{"n_layer": 13, "d_model": 160, "n_experts": 24, "experts_per_token": 2, "d_expert": 80, "d_shared_expert": 0, "activation": "swiglu", "moe_layers": [0, 1, 2, 3, 4, 5, 6, 7, 8, 9, 10, 11, 12], "router_score": "sigmoid", "normalize_top_k": true, "routed_scale": 1.0, "balance_loss": 0.000205, "balance_bias": true, "router_cosine_scale": 10.0, "init_std_router": 0.014, "lr_router": 0.00202, "vocab_size": 8192, "norm": "layernorm", "norm_eps": 1e-05, "tie_embeddings": false, "optimizer": "soap_variant", "lr": 0.00613, "beta1": 0.95, "beta2": 0.95, "grad_clip": 1.0, "batch_tokens": 65536, "seq_len": 512, "train_tokens": 251400000, "steps": 3837, "dataset": "wikipedia_en"}
Below are experts of layer 6 (counted from 0) of a mixture-of-experts language model. Rows are named down (a neuron's output weights, with its number) and show model dimensions 0-159. Each number is 200 + 30 x the weight over its row's rms, rounded and kept within 0 to 999.
Before each expert's rows: "comes before" lists some tokens at least twice as common just after its tokens as in all text. This comes from a sample of Wikipedia text that the model never trained on. Tokens count by the router's weight.

# expert 8
comes before: ",", ".", "s", " in", " of", " and"
down0,212,174,182,224,229,180,259,192,199,218,223,248,216,216,191,248,228,250,223,177,184,217,200,170,193,191,225,162,161,262,204,204,184,216,154,202,129,205,191,197,157,192,197,139,219,226,205,219,237,189,172,215,240,188,211,200,183,206,194,207,236,231,196,225,207,256,133,175,171,243,199,173,204,183,160,208,189,170,177,196,245,198,209,188,154,167,206,153,171,282,178,200,215,210,144,267,175,202,169,168,204,214,225,253,237,230,190,197,226,223,134,222,207,193,188,216,191,219,192,227,218,202,153,251,218,243,179,148,132,153,240,169,175,228,184,234,196,201,254,207,197,204,207,206,238,184,194,228,194,175,228,183,226,235,123,235,218,179,222,215
down1,143,197,184,174,153,227,256,225,216,250,177,241,237,225,139,231,244,201,213,215,169,200,250,211,213,201,163,231,213,162,193,191,139,144,209,229,182,200,206,226,209,239,291,251,167,218,207,209,229,197,177,194,174,175,175,248,193,154,269,160,196,185,246,191,188,227,169,202,221,199,187,223,159,206,215,201,226,193,168,181,171,193,183,213,226,244,210,183,178,194,237,249,188,251,163,161,173,198,152,213,178,214,206,237,223,205,186,190,206,204,151,188,215,175,162,219,207,233,217,166,163,187,199,175,199,147,205,233,223,186,200,228,169,187,181,175,193,208,164,177,185,171,175,210,263,184,213,216,189,142,188,265,153,195,178,154,227,235,165,150
down2,200,225,178,246,211,182,306,220,192,232,198,140,167,176,179,207,181,186,174,222,192,184,217,186,164,199,203,190,235,230,213,230,170,181,262,222,220,217,234,196,159,204,175,193,208,143,215,203,246,229,204,181,190,213,125,222,191,209,189,222,206,154,182,191,242,180,168,175,186,247,147,148,170,142,213,227,220,211,149,209,233,204,163,232,171,183,166,199,214,196,238,185,194,213,176,189,163,200,229,148,168,191,154,223,163,274,174,262,214,180,146,226,232,178,215,192,141,230,172,198,142,254,228,243,216,227,188,178,204,147,215,198,169,221,193,215,189,168,216,249,169,194,192,203,191,195,207,194,181,215,141,182,236,232,223,216,223,208,196,204
down3,215,203,172,239,202,219,216,208,190,178,214,235,169,210,189,216,181,248,222,253,148,296,210,221,240,166,213,253,216,221,188,226,232,217,157,239,198,263,224,160,153,195,251,188,194,162,185,183,207,180,203,168,260,228,192,211,202,188,196,192,181,201,214,208,159,219,208,226,192,207,251,178,187,175,178,208,232,256,185,217,134,162,192,186,181,217,181,191,206,217,178,169,217,218,221,202,218,202,190,229,194,242,235,228,194,201,228,250,209,233,206,179,217,189,193,189,203,174,229,218,211,189,224,169,239,219,160,190,203,231,200,149,169,202,240,201,229,128,199,324,212,215,232,125,244,224,188,143,198,164,212,236,231,222,217,186,200,202,159,181
down4,171,175,231,157,208,195,213,116,190,177,171,246,243,179,180,161,211,152,204,228,221,256,190,214,153,182,219,236,138,176,162,167,182,218,209,219,197,217,223,156,202,203,208,230,183,164,194,227,281,195,191,192,177,231,158,182,174,195,194,230,195,161,170,179,189,234,126,223,194,211,233,186,205,197,208,266,188,209,206,194,193,154,178,217,211,203,232,135,198,236,200,207,230,213,185,174,139,208,182,227,183,242,227,219,210,249,209,234,220,223,187,175,203,178,211,180,215,163,188,206,301,229,168,199,233,185,197,164,208,192,162,221,211,233,222,186,227,168,191,293,163,164,214,203,185,173,210,183,164,212,195,228,239,211,146,194,236,203,232,186
down5,209,226,181,209,222,208,213,177,162,260,222,235,208,217,220,143,155,223,170,247,240,189,222,161,139,241,154,227,195,249,225,224,190,233,257,216,190,162,185,186,195,223,172,194,143,198,203,182,209,149,216,209,243,192,224,226,226,179,160,151,161,225,137,238,214,233,184,176,209,174,187,201,159,228,199,195,228,190,196,164,265,235,194,202,159,198,245,186,152,202,164,162,174,224,221,218,161,229,230,187,225,177,222,189,232,245,181,212,184,204,258,202,163,179,249,180,223,200,153,163,188,192,192,200,225,184,181,191,233,138,234,216,205,175,178,237,203,210,241,238,171,158,213,218,168,193,220,256,231,243,221,222,149,199,245,262,188,193,194,220
down6,174,261,187,143,206,197,249,219,191,170,231,199,245,191,177,196,199,161,194,207,143,186,173,214,159,164,217,237,182,188,199,222,183,169,263,218,216,139,186,170,241,204,167,215,189,186,188,232,217,229,228,194,178,211,183,207,218,188,163,247,193,210,231,191,195,172,172,230,244,236,155,187,186,142,192,233,236,149,193,207,204,216,200,254,184,196,226,222,182,237,211,132,150,194,200,216,261,238,194,225,189,233,183,219,195,216,222,252,202,183,139,209,237,231,175,130,231,231,176,207,245,238,213,272,216,213,200,178,195,173,183,195,178,195,221,240,216,204,230,201,219,150,199,194,167,211,217,165,168,135,232,149,235,133,222,184,222,186,238,222
down7,153,236,196,192,226,204,152,187,175,250,244,223,190,141,151,220,217,179,258,196,198,205,178,230,245,177,157,201,151,225,237,212,197,239,213,252,187,244,187,144,217,237,204,204,188,221,211,217,177,141,190,231,173,165,228,141,190,226,177,232,161,199,155,215,205,160,181,186,194,186,149,207,192,239,191,251,176,209,164,170,204,232,254,191,215,170,228,237,197,228,154,214,185,177,190,235,203,187,163,194,154,206,205,197,199,212,154,243,213,218,187,195,204,242,210,241,209,232,173,199,142,226,213,226,214,157,171,216,219,221,218,193,150,226,279,185,162,140,215,204,192,177,195,211,227,183,201,205,181,125,221,236,182,230,254,187,229,194,231,150
down8,254,215,196,176,216,210,212,253,204,207,183,231,238,185,250,210,186,181,259,196,191,205,229,165,202,190,181,157,186,244,187,216,229,235,184,186,230,179,258,179,199,154,175,142,199,180,144,237,226,185,144,217,175,214,176,185,228,176,208,221,180,200,228,234,202,143,187,179,250,221,215,204,236,198,213,175,217,238,208,201,200,205,236,139,195,169,246,210,128,192,189,204,197,153,191,166,188,215,196,165,206,193,243,177,218,201,211,201,197,226,221,158,186,230,200,155,204,181,187,157,145,165,221,150,261,245,244,241,222,158,153,172,193,143,171,192,176,135,276,212,185,198,215,187,196,151,226,192,201,242,165,186,260,187,157,229,190,213,205,193
down9,176,199,171,176,196,172,168,246,154,223,216,225,182,234,196,248,215,258,247,213,173,180,163,196,172,230,235,211,205,226,187,190,200,235,232,236,168,208,178,260,186,156,184,262,210,210,178,181,197,219,206,117,237,206,212,229,199,237,225,190,221,223,181,200,173,222,130,140,220,201,197,173,166,201,251,239,239,153,165,206,229,188,180,155,232,242,229,200,198,209,170,208,154,220,177,180,159,186,249,200,215,199,196,211,210,180,234,245,212,182,218,211,203,165,218,166,201,145,207,195,184,187,232,179,193,180,204,180,224,168,207,212,247,249,238,178,155,217,213,226,216,181,272,204,199,184,224,139,257,171,130,213,197,196,165,151,253,206,168,204
down10,251,213,235,168,208,172,171,208,212,203,212,215,173,165,173,195,183,188,248,161,140,200,140,229,155,201,155,198,239,167,234,178,165,184,185,210,220,206,229,230,199,224,276,180,237,205,192,224,152,231,231,210,194,215,180,230,234,244,219,204,230,161,178,229,209,150,172,178,202,205,272,205,208,216,173,209,213,235,204,210,160,211,223,221,182,166,176,231,215,213,153,169,187,247,191,197,175,211,181,210,121,183,219,238,159,213,189,192,181,234,167,183,245,186,176,206,174,189,158,241,190,141,211,221,189,191,205,237,169,208,191,204,251,184,180,235,161,233,224,187,217,218,200,148,163,127,208,184,179,192,236,267,192,203,161,216,256,220,240,137
down11,186,202,243,220,203,219,218,194,215,205,176,182,203,181,186,269,229,202,264,193,213,203,187,176,193,216,253,220,213,225,216,227,167,212,197,184,197,204,250,175,163,229,266,185,251,229,197,206,131,187,154,188,214,131,185,190,163,232,203,238,196,164,237,170,158,215,195,161,194,185,174,246,196,193,241,229,164,220,218,184,197,170,201,155,220,210,189,212,207,208,158,200,146,244,148,187,181,139,196,196,279,153,213,179,199,197,153,233,188,255,188,200,200,211,265,152,153,238,185,192,214,199,191,210,248,198,162,206,205,201,205,223,183,216,176,182,216,190,173,156,190,151,216,172,240,222,181,168,186,157,222,268,164,254,205,256,205,199,215,249
down12,265,213,153,200,222,206,235,189,130,211,294,246,193,200,182,154,208,204,195,206,193,212,211,158,214,240,187,277,212,194,205,183,243,197,249,179,227,193,222,117,212,244,203,162,162,174,198,229,194,185,219,240,193,226,179,198,181,160,194,219,179,134,172,205,218,193,176,190,259,257,168,186,264,194,202,171,197,208,194,171,192,216,167,264,160,204,206,177,197,210,205,207,235,243,205,198,200,214,182,178,241,196,240,179,176,185,223,246,176,170,198,174,208,189,224,194,210,247,153,194,185,170,185,174,218,231,157,175,205,168,218,225,197,192,222,199,168,171,224,154,198,177,137,250,167,185,247,210,248,231,216,225,194,264,184,185,216,180,177,184
down13,200,214,212,208,255,207,185,206,154,288,178,185,197,257,198,176,217,176,185,216,160,238,213,175,194,214,183,225,191,240,200,204,220,271,197,196,252,175,136,145,214,180,214,200,210,164,159,241,222,206,214,149,203,225,218,183,214,227,160,199,223,192,224,206,200,233,140,233,138,181,174,149,198,181,252,192,159,187,224,257,185,213,201,213,216,196,251,212,216,202,188,200,254,221,229,152,230,255,202,245,140,230,170,211,159,175,174,179,197,157,196,247,189,183,204,198,184,184,191,202,250,200,200,233,203,237,199,170,253,191,204,222,187,196,209,215,206,159,219,185,148,215,221,238,189,198,237,193,213,260,229,262,249,204,205,151,191,257,224,199
down14,186,199,182,177,165,215,224,190,176,235,211,207,199,222,231,159,186,186,245,259,265,235,252,239,216,180,223,168,187,205,184,192,236,220,161,217,241,213,181,207,212,155,159,168,234,192,188,231,221,150,165,185,220,203,228,229,186,151,207,204,222,227,197,217,175,160,184,193,238,170,179,209,229,192,202,161,199,228,182,248,201,152,174,216,225,235,202,170,210,229,192,227,266,197,222,123,211,156,192,221,209,164,229,176,158,210,242,182,216,162,265,235,174,221,179,232,154,191,245,185,169,197,245,174,222,272,234,182,213,179,209,210,214,193,203,197,230,161,169,192,241,127,218,153,202,193,178,159,264,170,177,220,214,140,237,229,214,239,195,201
down15,129,158,219,207,286,176,208,153,215,169,226,184,204,179,176,167,214,198,234,241,198,204,171,180,240,245,250,189,203,213,187,173,214,195,177,175,195,205,193,242,209,177,175,214,181,204,193,153,169,217,191,196,212,168,170,172,243,224,208,210,188,228,158,234,93,192,173,220,187,239,193,215,208,186,218,180,161,172,207,225,180,187,125,162,211,182,191,237,205,165,263,199,207,196,169,196,236,207,207,171,199,137,247,209,198,160,170,175,196,192,180,195,222,156,155,148,165,221,215,166,197,231,190,201,182,221,187,287,159,217,179,193,211,236,219,218,245,199,207,180,159,183,202,244,202,190,177,234,211,280,186,250,174,222,214,172,177,203,192,160
down16,193,160,212,121,159,268,237,156,197,202,178,183,190,152,151,232,214,159,197,208,232,194,216,161,186,226,157,181,191,196,201,179,188,207,164,223,193,203,243,217,195,206,276,255,133,206,181,184,201,218,110,210,196,150,212,190,209,114,175,223,216,246,220,195,209,211,189,232,240,191,172,226,187,199,125,225,208,196,202,234,172,251,232,178,221,225,206,209,173,175,206,219,239,129,218,218,232,160,167,202,219,214,216,185,200,208,209,223,194,254,212,230,219,170,212,217,205,250,147,173,209,200,215,186,176,229,200,256,212,187,201,237,214,175,159,223,193,206,175,180,201,233,157,226,213,175,187,220,204,192,217,168,230,177,250,197,173,192,248,163
down17,223,131,209,201,230,156,203,242,183,165,261,180,221,194,196,158,169,185,239,162,184,247,184,184,229,248,214,141,186,180,192,179,241,138,206,200,224,172,166,207,215,208,190,249,156,189,171,157,144,215,194,254,198,160,236,239,201,174,207,229,181,186,216,198,261,198,175,187,192,153,202,245,188,166,161,200,237,216,211,163,180,197,184,227,201,231,175,181,174,181,174,213,220,185,186,167,188,168,212,217,205,171,206,211,219,236,240,218,230,197,198,235,198,198,172,238,167,184,180,184,123,190,228,152,197,212,165,205,180,302,200,198,186,267,200,258,187,215,170,215,160,226,185,189,197,177,176,186,229,237,168,183,210,229,257,235,187,247,202,158
down18,143,246,177,205,184,169,224,218,237,204,210,207,201,183,289,213,198,250,177,144,204,193,212,183,198,196,168,163,233,194,205,213,186,208,165,212,158,230,174,223,255,208,249,213,182,190,163,161,193,246,270,186,197,220,197,224,181,226,202,200,203,156,184,164,191,233,158,160,166,235,164,219,217,191,198,217,203,222,212,209,220,248,186,235,291,217,189,239,183,164,183,307,201,182,231,198,134,223,231,167,199,202,178,219,203,164,201,198,250,183,166,253,234,229,200,168,233,212,213,160,249,196,179,188,209,207,186,177,259,216,189,250,212,226,164,229,162,187,190,234,193,194,194,183,191,211,182,233,178,216,185,213,205,188,141,178,224,251,225,224
down19,246,198,172,169,246,150,188,192,181,181,175,272,197,210,181,237,206,239,225,210,182,147,178,200,223,196,181,236,197,188,274,192,217,204,245,114,195,180,231,169,243,206,262,249,176,197,219,197,182,227,188,180,264,187,290,161,208,189,253,189,217,200,170,204,228,168,256,179,232,178,209,224,209,209,193,197,218,200,197,129,137,186,248,220,134,217,168,254,203,190,216,229,219,196,215,207,191,156,192,192,186,219,222,161,178,203,214,163,188,214,210,203,230,208,197,191,181,149,211,227,196,250,206,197,207,158,250,173,196,238,212,175,228,204,243,222,160,199,213,189,222,228,193,186,196,234,218,179,213,246,196,182,188,182,155,141,177,166,218,168
down20,271,191,198,227,163,169,238,208,238,158,204,218,160,187,224,221,216,152,259,222,251,268,222,217,218,227,228,212,179,160,177,194,219,184,161,198,189,235,200,201,187,200,229,201,157,242,209,165,179,246,279,202,203,160,133,199,175,211,165,198,147,225,173,195,128,211,196,221,261,241,157,205,193,181,195,172,187,192,261,219,218,244,210,227,201,199,191,189,181,261,235,178,176,235,183,213,188,210,206,147,181,245,236,178,227,214,222,239,153,214,214,164,196,211,201,194,174,153,196,185,179,218,219,211,272,212,198,239,188,216,206,186,229,205,198,193,184,192,196,197,170,199,150,201,234,216,172,235,223,152,249,212,236,248,210,154,202,169,162,224
down21,209,195,197,182,223,220,217,194,148,197,208,243,216,211,167,251,203,258,230,241,184,224,195,161,200,158,230,196,201,237,244,192,212,209,220,230,183,254,211,225,217,259,193,180,216,123,244,268,209,207,169,203,209,159,218,214,206,250,213,219,161,227,233,211,199,189,219,138,186,130,199,153,205,237,192,198,181,230,198,187,177,195,219,177,176,249,156,183,215,192,199,263,171,143,227,236,232,160,137,185,228,169,215,188,195,214,188,218,174,251,194,233,183,176,242,203,156,217,172,142,218,157,177,159,162,217,163,208,195,191,236,172,201,191,214,198,212,156,193,166,248,209,224,143,252,222,202,202,208,197,196,162,247,186,230,155,236,197,226,223
down22,185,205,167,257,172,178,222,300,229,243,176,218,184,230,175,195,196,184,209,185,173,184,236,232,205,191,200,149,163,192,195,192,192,199,273,224,177,189,211,179,216,173,204,224,157,136,205,177,196,220,209,195,192,215,220,210,188,131,218,233,196,155,213,244,253,181,167,193,187,222,183,248,237,207,213,169,176,178,222,191,199,182,242,214,197,212,179,172,173,230,193,146,242,191,236,206,193,248,194,210,236,229,184,188,203,221,161,161,165,235,201,228,173,222,200,176,154,186,182,203,165,262,230,283,254,209,204,174,147,191,232,182,160,183,257,155,235,221,197,247,184,229,185,163,233,237,203,180,200,152,200,161,192,147,227,162,168,222,185,207
down23,169,235,198,231,194,213,189,210,194,179,215,187,211,228,182,215,212,192,241,225,202,232,218,198,223,231,196,192,214,205,180,181,163,203,218,218,194,208,152,222,178,188,179,152,193,221,216,206,232,213,193,192,150,209,174,219,243,209,202,186,211,170,224,166,224,195,180,197,198,254,217,202,170,167,193,137,204,212,210,216,238,267,166,171,187,240,210,219,248,188,182,138,198,209,175,249,161,257,120,258,165,184,238,199,203,196,190,185,185,219,221,240,170,253,230,157,250,222,180,195,221,244,204,153,142,150,252,283,184,246,191,214,245,191,207,250,202,208,161,202,226,167,208,201,194,269,183,128,189,154,195,186,216,169,160,267,180,210,182,213
down24,220,163,225,203,197,207,195,241,219,165,186,189,157,127,182,196,227,257,152,213,208,175,169,237,230,203,208,177,206,185,156,248,206,175,213,185,163,180,180,130,216,190,175,248,230,207,211,214,241,196,180,171,240,184,249,186,146,179,231,246,211,211,168,202,212,187,205,189,192,205,190,194,176,205,209,187,221,213,199,216,202,177,212,129,190,247,208,188,190,215,152,151,226,246,223,272,181,173,169,191,247,186,217,192,206,233,117,193,209,187,193,210,148,222,194,175,273,244,183,210,194,196,148,194,167,237,147,178,222,209,170,197,212,225,221,251,131,162,240,174,206,225,186,191,191,230,138,189,235,189,230,191,150,219,197,230,187,186,245,159
down25,195,271,212,156,235,211,222,222,180,190,191,203,205,174,214,195,185,220,224,173,156,197,237,228,233,216,220,146,266,171,239,155,214,151,208,191,241,164,182,175,178,172,181,226,230,220,222,202,167,191,228,270,231,201,173,210,211,201,136,185,213,249,165,135,166,189,214,237,229,221,148,189,208,159,238,213,145,182,178,225,199,191,193,208,208,210,212,271,186,231,193,270,230,220,210,175,165,166,227,159,184,222,224,217,234,197,178,188,230,184,179,183,192,200,206,198,181,214,118,213,85,180,181,155,165,227,207,203,175,188,208,195,142,168,217,221,207,185,208,231,241,184,243,190,228,243,190,176,188,209,180,201,222,207,226,205,200,180,200,172
down26,232,189,202,182,197,204,187,278,240,230,186,183,138,188,211,182,192,203,182,184,203,180,185,221,232,190,184,213,250,237,204,212,213,176,200,186,120,212,165,206,262,214,188,226,209,172,228,215,223,227,227,161,179,209,193,245,222,202,178,208,200,204,283,242,219,154,168,250,186,207,191,220,226,226,264,248,145,201,178,190,186,220,210,215,186,218,158,187,209,166,210,250,213,193,172,258,252,220,197,207,196,159,229,229,238,233,169,159,204,162,238,168,192,277,213,227,193,190,200,190,145,118,218,224,205,216,151,268,199,210,174,179,230,166,215,171,172,180,185,240,194,206,189,147,200,211,149,198,198,173,203,163,185,203,192,228,149,199,228,183
down27,230,269,173,197,215,172,250,267,151,219,231,202,160,184,208,173,165,216,151,226,238,176,247,193,151,187,152,195,267,144,180,212,176,191,207,216,161,192,206,233,191,184,242,200,227,212,185,207,212,161,166,201,176,173,181,171,147,160,201,198,227,215,196,214,246,155,221,262,278,232,172,231,206,232,234,182,154,219,252,184,207,171,179,217,204,204,193,261,176,189,158,199,220,185,198,267,187,233,153,218,238,251,235,176,202,187,170,190,188,198,171,158,200,214,169,172,195,194,180,184,123,174,199,179,191,190,161,177,234,229,168,211,197,215,228,229,227,193,188,194,192,245,158,145,197,199,204,182,197,142,228,213,207,207,196,184,201,194,243,190
down28,194,211,201,155,172,154,192,218,196,170,187,201,240,199,230,182,186,164,201,177,263,200,181,180,198,230,199,255,221,198,190,220,189,202,274,249,213,190,215,174,225,184,188,140,208,169,186,204,176,267,239,225,167,170,221,256,198,192,159,217,172,221,204,196,214,222,142,206,202,156,176,191,247,205,207,258,205,193,245,222,160,196,162,182,227,176,225,206,252,202,201,166,232,199,191,280,212,179,142,273,211,162,201,147,232,204,185,140,225,153,219,228,200,187,260,198,170,238,175,167,208,205,250,215,210,231,237,252,216,213,178,223,220,178,189,209,182,192,202,191,180,185,236,204,153,224,167,211,167,231,217,229,153,235,136,191,232,165,204,211
down29,238,173,235,195,230,198,236,179,232,160,246,202,178,191,158,200,179,188,218,134,168,173,185,220,243,250,219,195,201,168,242,181,228,193,289,188,208,200,192,186,230,174,216,178,219,217,200,175,215,187,171,173,174,198,186,174,228,164,214,233,160,183,235,194,166,254,225,223,212,200,189,252,212,219,209,172,243,221,211,176,257,143,183,171,237,222,189,201,173,178,209,235,168,205,185,256,152,180,229,216,208,211,199,246,211,222,167,210,236,244,164,149,221,177,197,179,118,233,199,219,88,194,191,201,191,219,158,186,184,237,209,207,174,186,179,217,221,215,235,203,198,166,169,210,199,166,211,224,154,256,200,210,197,170,251,238,182,226,174,255
down30,215,220,186,216,206,232,156,216,191,193,162,212,234,155,177,145,211,196,163,194,200,192,189,155,240,152,165,185,197,185,198,190,283,178,248,201,199,181,206,151,205,177,219,221,217,201,204,129,188,209,175,229,232,184,257,263,193,167,219,231,182,194,220,174,175,247,174,218,184,207,174,230,186,245,161,210,232,159,169,190,233,157,178,235,176,150,227,238,208,207,184,259,159,233,182,260,203,193,218,239,180,212,170,208,223,224,251,185,184,197,222,184,225,227,244,160,149,203,214,157,239,201,200,254,156,174,209,187,221,188,240,250,190,213,224,222,197,189,234,141,234,210,200,229,251,203,229,138,167,205,178,143,222,185,208,161,217,184,238,202
down31,201,228,207,167,177,222,203,210,251,171,133,148,197,178,182,209,195,218,101,146,175,221,197,186,246,157,248,223,198,188,173,168,180,184,155,264,190,194,196,237,184,251,256,219,226,198,211,198,190,188,158,245,175,149,188,192,194,212,170,209,218,301,189,246,196,181,224,111,171,172,195,210,220,196,186,184,195,200,199,246,176,182,188,205,147,207,193,195,203,174,187,198,245,182,252,243,179,183,165,222,246,189,206,263,216,225,197,222,206,194,176,164,168,229,225,193,171,201,157,213,211,232,232,190,204,248,193,204,167,216,196,140,204,231,195,235,177,221,165,213,222,184,146,180,220,172,166,210,212,229,184,210,216,194,181,251,196,189,235,183
down32,186,235,206,158,137,165,175,212,169,186,167,192,175,198,195,182,221,187,168,180,194,236,167,221,162,218,207,161,237,210,247,222,177,241,159,157,191,207,201,196,256,245,177,159,156,237,218,184,166,223,191,203,198,200,196,172,209,211,182,201,220,212,153,188,138,200,269,168,260,206,209,193,184,187,227,183,226,231,234,207,175,256,219,185,223,200,251,187,197,261,188,251,244,220,248,180,219,237,164,244,127,223,245,247,225,228,193,197,179,166,209,225,165,249,219,174,221,204,231,210,223,228,203,221,182,214,234,206,186,227,231,248,165,240,236,158,202,226,116,172,157,216,195,231,166,260,183,199,185,162,202,216,216,159,210,205,193,197,213,199
down33,218,252,262,202,234,229,248,217,204,199,225,216,203,151,216,217,207,209,219,222,178,160,174,192,212,226,206,159,176,215,230,211,229,188,216,176,204,263,185,194,197,220,209,190,206,258,216,144,232,232,208,182,207,222,256,234,167,149,194,178,217,244,181,165,189,188,163,215,196,200,168,145,220,206,185,197,179,175,241,162,195,147,215,193,190,201,231,208,236,195,150,216,142,243,187,201,247,221,258,206,171,226,246,210,215,181,245,166,226,157,234,147,209,164,220,151,206,176,207,193,171,214,196,229,199,206,178,129,277,187,195,190,171,230,181,211,186,167,173,164,204,178,181,242,190,150,228,189,255,199,197,190,179,153,207,265,176,140,255,203
down34,186,202,172,224,209,202,201,202,207,180,236,197,224,177,193,200,240,210,187,203,195,202,145,229,138,224,227,198,213,149,195,161,164,196,178,257,204,174,182,214,165,212,193,253,205,179,175,226,176,227,213,245,236,162,193,203,135,217,189,144,222,204,239,195,145,190,226,195,187,189,210,179,180,240,176,253,170,221,179,218,203,173,256,147,209,195,221,236,207,207,95,183,204,201,209,194,176,142,200,203,253,220,226,196,171,209,216,272,170,233,194,245,202,194,198,212,179,252,184,161,203,220,220,210,169,216,191,224,206,169,217,181,229,174,214,264,238,172,248,185,262,239,224,172,148,190,148,177,135,156,222,196,202,232,181,247,192,219,242,196
down35,255,179,169,201,163,209,185,198,178,202,201,235,197,202,196,214,263,202,200,194,190,169,209,238,185,211,199,197,209,188,168,196,165,202,246,223,170,205,207,200,243,205,188,216,145,161,180,201,229,211,193,247,250,144,216,221,160,177,253,196,247,190,218,180,214,209,246,202,172,218,220,188,177,207,146,228,209,212,246,198,253,162,225,239,162,179,213,244,226,196,133,226,180,224,137,221,282,197,185,204,184,182,211,152,179,222,177,249,205,212,185,228,143,224,174,250,222,241,177,193,281,213,194,179,130,222,160,171,219,203,201,185,164,234,231,196,242,207,194,233,192,156,204,273,186,231,203,200,211,213,216,190,184,147,215,189,158,135,181,193
down36,224,192,249,228,163,208,199,265,181,203,196,239,226,187,238,184,157,238,185,223,222,207,207,234,224,202,212,225,257,174,204,228,207,172,216,213,220,187,158,208,174,192,190,170,236,215,197,188,168,196,224,227,140,209,195,199,256,133,189,239,233,191,145,227,227,214,206,205,189,168,234,240,202,214,211,229,207,197,210,206,224,216,171,174,213,205,183,193,191,217,179,174,220,205,204,241,192,250,216,154,240,134,246,202,153,257,216,115,249,203,167,222,203,193,166,161,195,219,127,198,201,185,192,142,203,184,270,191,200,239,168,179,187,154,201,182,210,198,189,176,183,225,128,224,203,236,163,195,170,227,175,200,250,178,230,190,214,291,218,199
down37,133,180,220,182,224,243,190,218,164,246,193,195,198,217,197,168,218,168,172,147,273,204,214,139,208,208,251,183,211,192,230,222,186,182,195,189,205,214,202,196,155,202,229,208,246,231,185,198,228,224,184,205,150,228,207,196,217,178,277,185,210,205,190,166,186,230,189,237,175,177,120,246,199,168,201,169,191,147,215,160,246,190,160,234,162,210,186,185,168,165,151,187,219,162,223,196,200,184,229,222,221,156,223,172,171,140,208,217,248,173,211,230,232,228,230,266,209,166,229,206,155,175,148,206,153,236,180,207,197,196,191,173,208,181,217,210,214,243,264,232,195,215,249,146,208,171,202,220,179,172,228,132,224,229,216,210,198,194,202,158
down38,170,224,196,202,186,245,262,180,251,167,179,223,184,218,180,230,202,208,198,140,232,122,210,243,232,182,199,207,219,179,179,258,235,206,223,216,190,271,177,188,175,246,208,194,267,189,204,171,200,206,242,250,214,186,157,173,184,171,241,184,185,201,176,224,241,142,180,200,157,187,246,231,191,165,185,253,179,242,155,192,127,159,226,234,193,180,156,226,133,213,186,166,134,191,144,159,196,197,207,199,222,184,254,184,241,155,141,214,196,193,190,160,168,239,196,210,178,168,197,212,197,236,212,159,179,192,205,197,215,198,164,198,190,234,173,218,232,197,177,189,262,209,169,168,201,226,170,187,177,200,208,202,173,207,190,199,210,175,202,201
down39,191,160,216,209,229,210,166,162,205,203,231,206,193,184,221,211,199,195,199,155,200,170,192,158,255,239,199,194,200,132,191,242,204,152,176,286,203,242,185,154,196,243,155,158,125,147,198,199,168,173,192,199,182,171,221,194,248,211,173,222,201,185,236,243,195,186,233,211,202,175,161,178,255,170,262,180,202,236,154,196,169,199,212,200,150,200,216,179,231,220,206,147,240,189,243,186,203,204,206,244,184,217,179,216,211,218,188,200,202,229,163,193,246,236,260,233,210,187,149,283,179,216,191,260,201,179,203,205,171,195,179,215,222,246,132,208,196,205,239,206,162,199,166,209,169,227,146,203,231,190,234,208,202,214,213,146,167,215,186,204
down40,172,200,236,237,237,212,219,213,223,192,194,182,264,191,207,137,236,197,212,207,199,184,238,161,283,181,170,243,178,204,169,193,189,185,198,195,170,186,157,209,200,203,219,196,220,188,181,180,217,219,247,184,192,234,211,244,203,136,232,197,180,175,222,185,220,205,161,264,216,225,174,191,179,206,243,171,225,212,186,198,189,243,170,251,196,215,152,220,157,229,236,216,179,227,225,162,176,225,151,226,210,226,207,264,225,210,195,160,225,173,221,127,165,229,132,208,240,201,216,179,220,247,228,158,180,180,190,198,175,210,222,207,230,169,175,266,199,218,263,163,193,202,184,194,216,166,186,205,151,261,209,260,210,240,185,137,176,230,204,214
down41,175,238,238,156,162,214,211,199,237,125,206,190,255,211,212,201,274,229,162,193,162,206,210,195,184,172,229,194,183,213,213,246,181,162,197,224,205,255,171,264,233,198,176,178,182,201,181,160,192,172,187,209,201,250,136,185,190,201,171,212,151,165,204,194,176,144,206,187,213,126,185,188,184,214,205,198,238,183,189,195,214,167,249,216,167,166,209,178,258,220,195,215,185,180,207,236,229,194,167,231,210,194,188,170,228,231,185,148,192,226,250,215,227,203,191,140,203,272,249,172,228,154,187,163,190,140,170,190,176,201,195,228,193,148,183,188,212,234,255,179,240,217,144,238,200,213,228,241,167,207,190,203,218,164,189,183,181,156,185,166
down42,200,195,203,148,195,165,199,158,164,252,225,228,185,241,140,204,190,207,252,155,208,163,142,227,199,138,247,197,184,221,196,163,180,153,159,205,215,175,200,191,249,183,234,230,221,203,187,246,276,197,231,199,189,199,195,179,187,200,196,239,258,221,205,235,192,118,192,227,176,145,202,225,266,205,188,158,198,227,173,181,225,218,218,139,251,222,152,221,229,153,227,234,223,161,178,215,177,203,222,170,171,174,237,248,182,215,197,173,231,184,172,117,193,200,174,196,195,177,242,206,213,213,211,176,180,205,182,191,199,170,166,249,194,198,244,141,209,217,187,175,219,238,209,175,179,201,210,203,165,228,164,207,216,169,176,207,207,212,228,170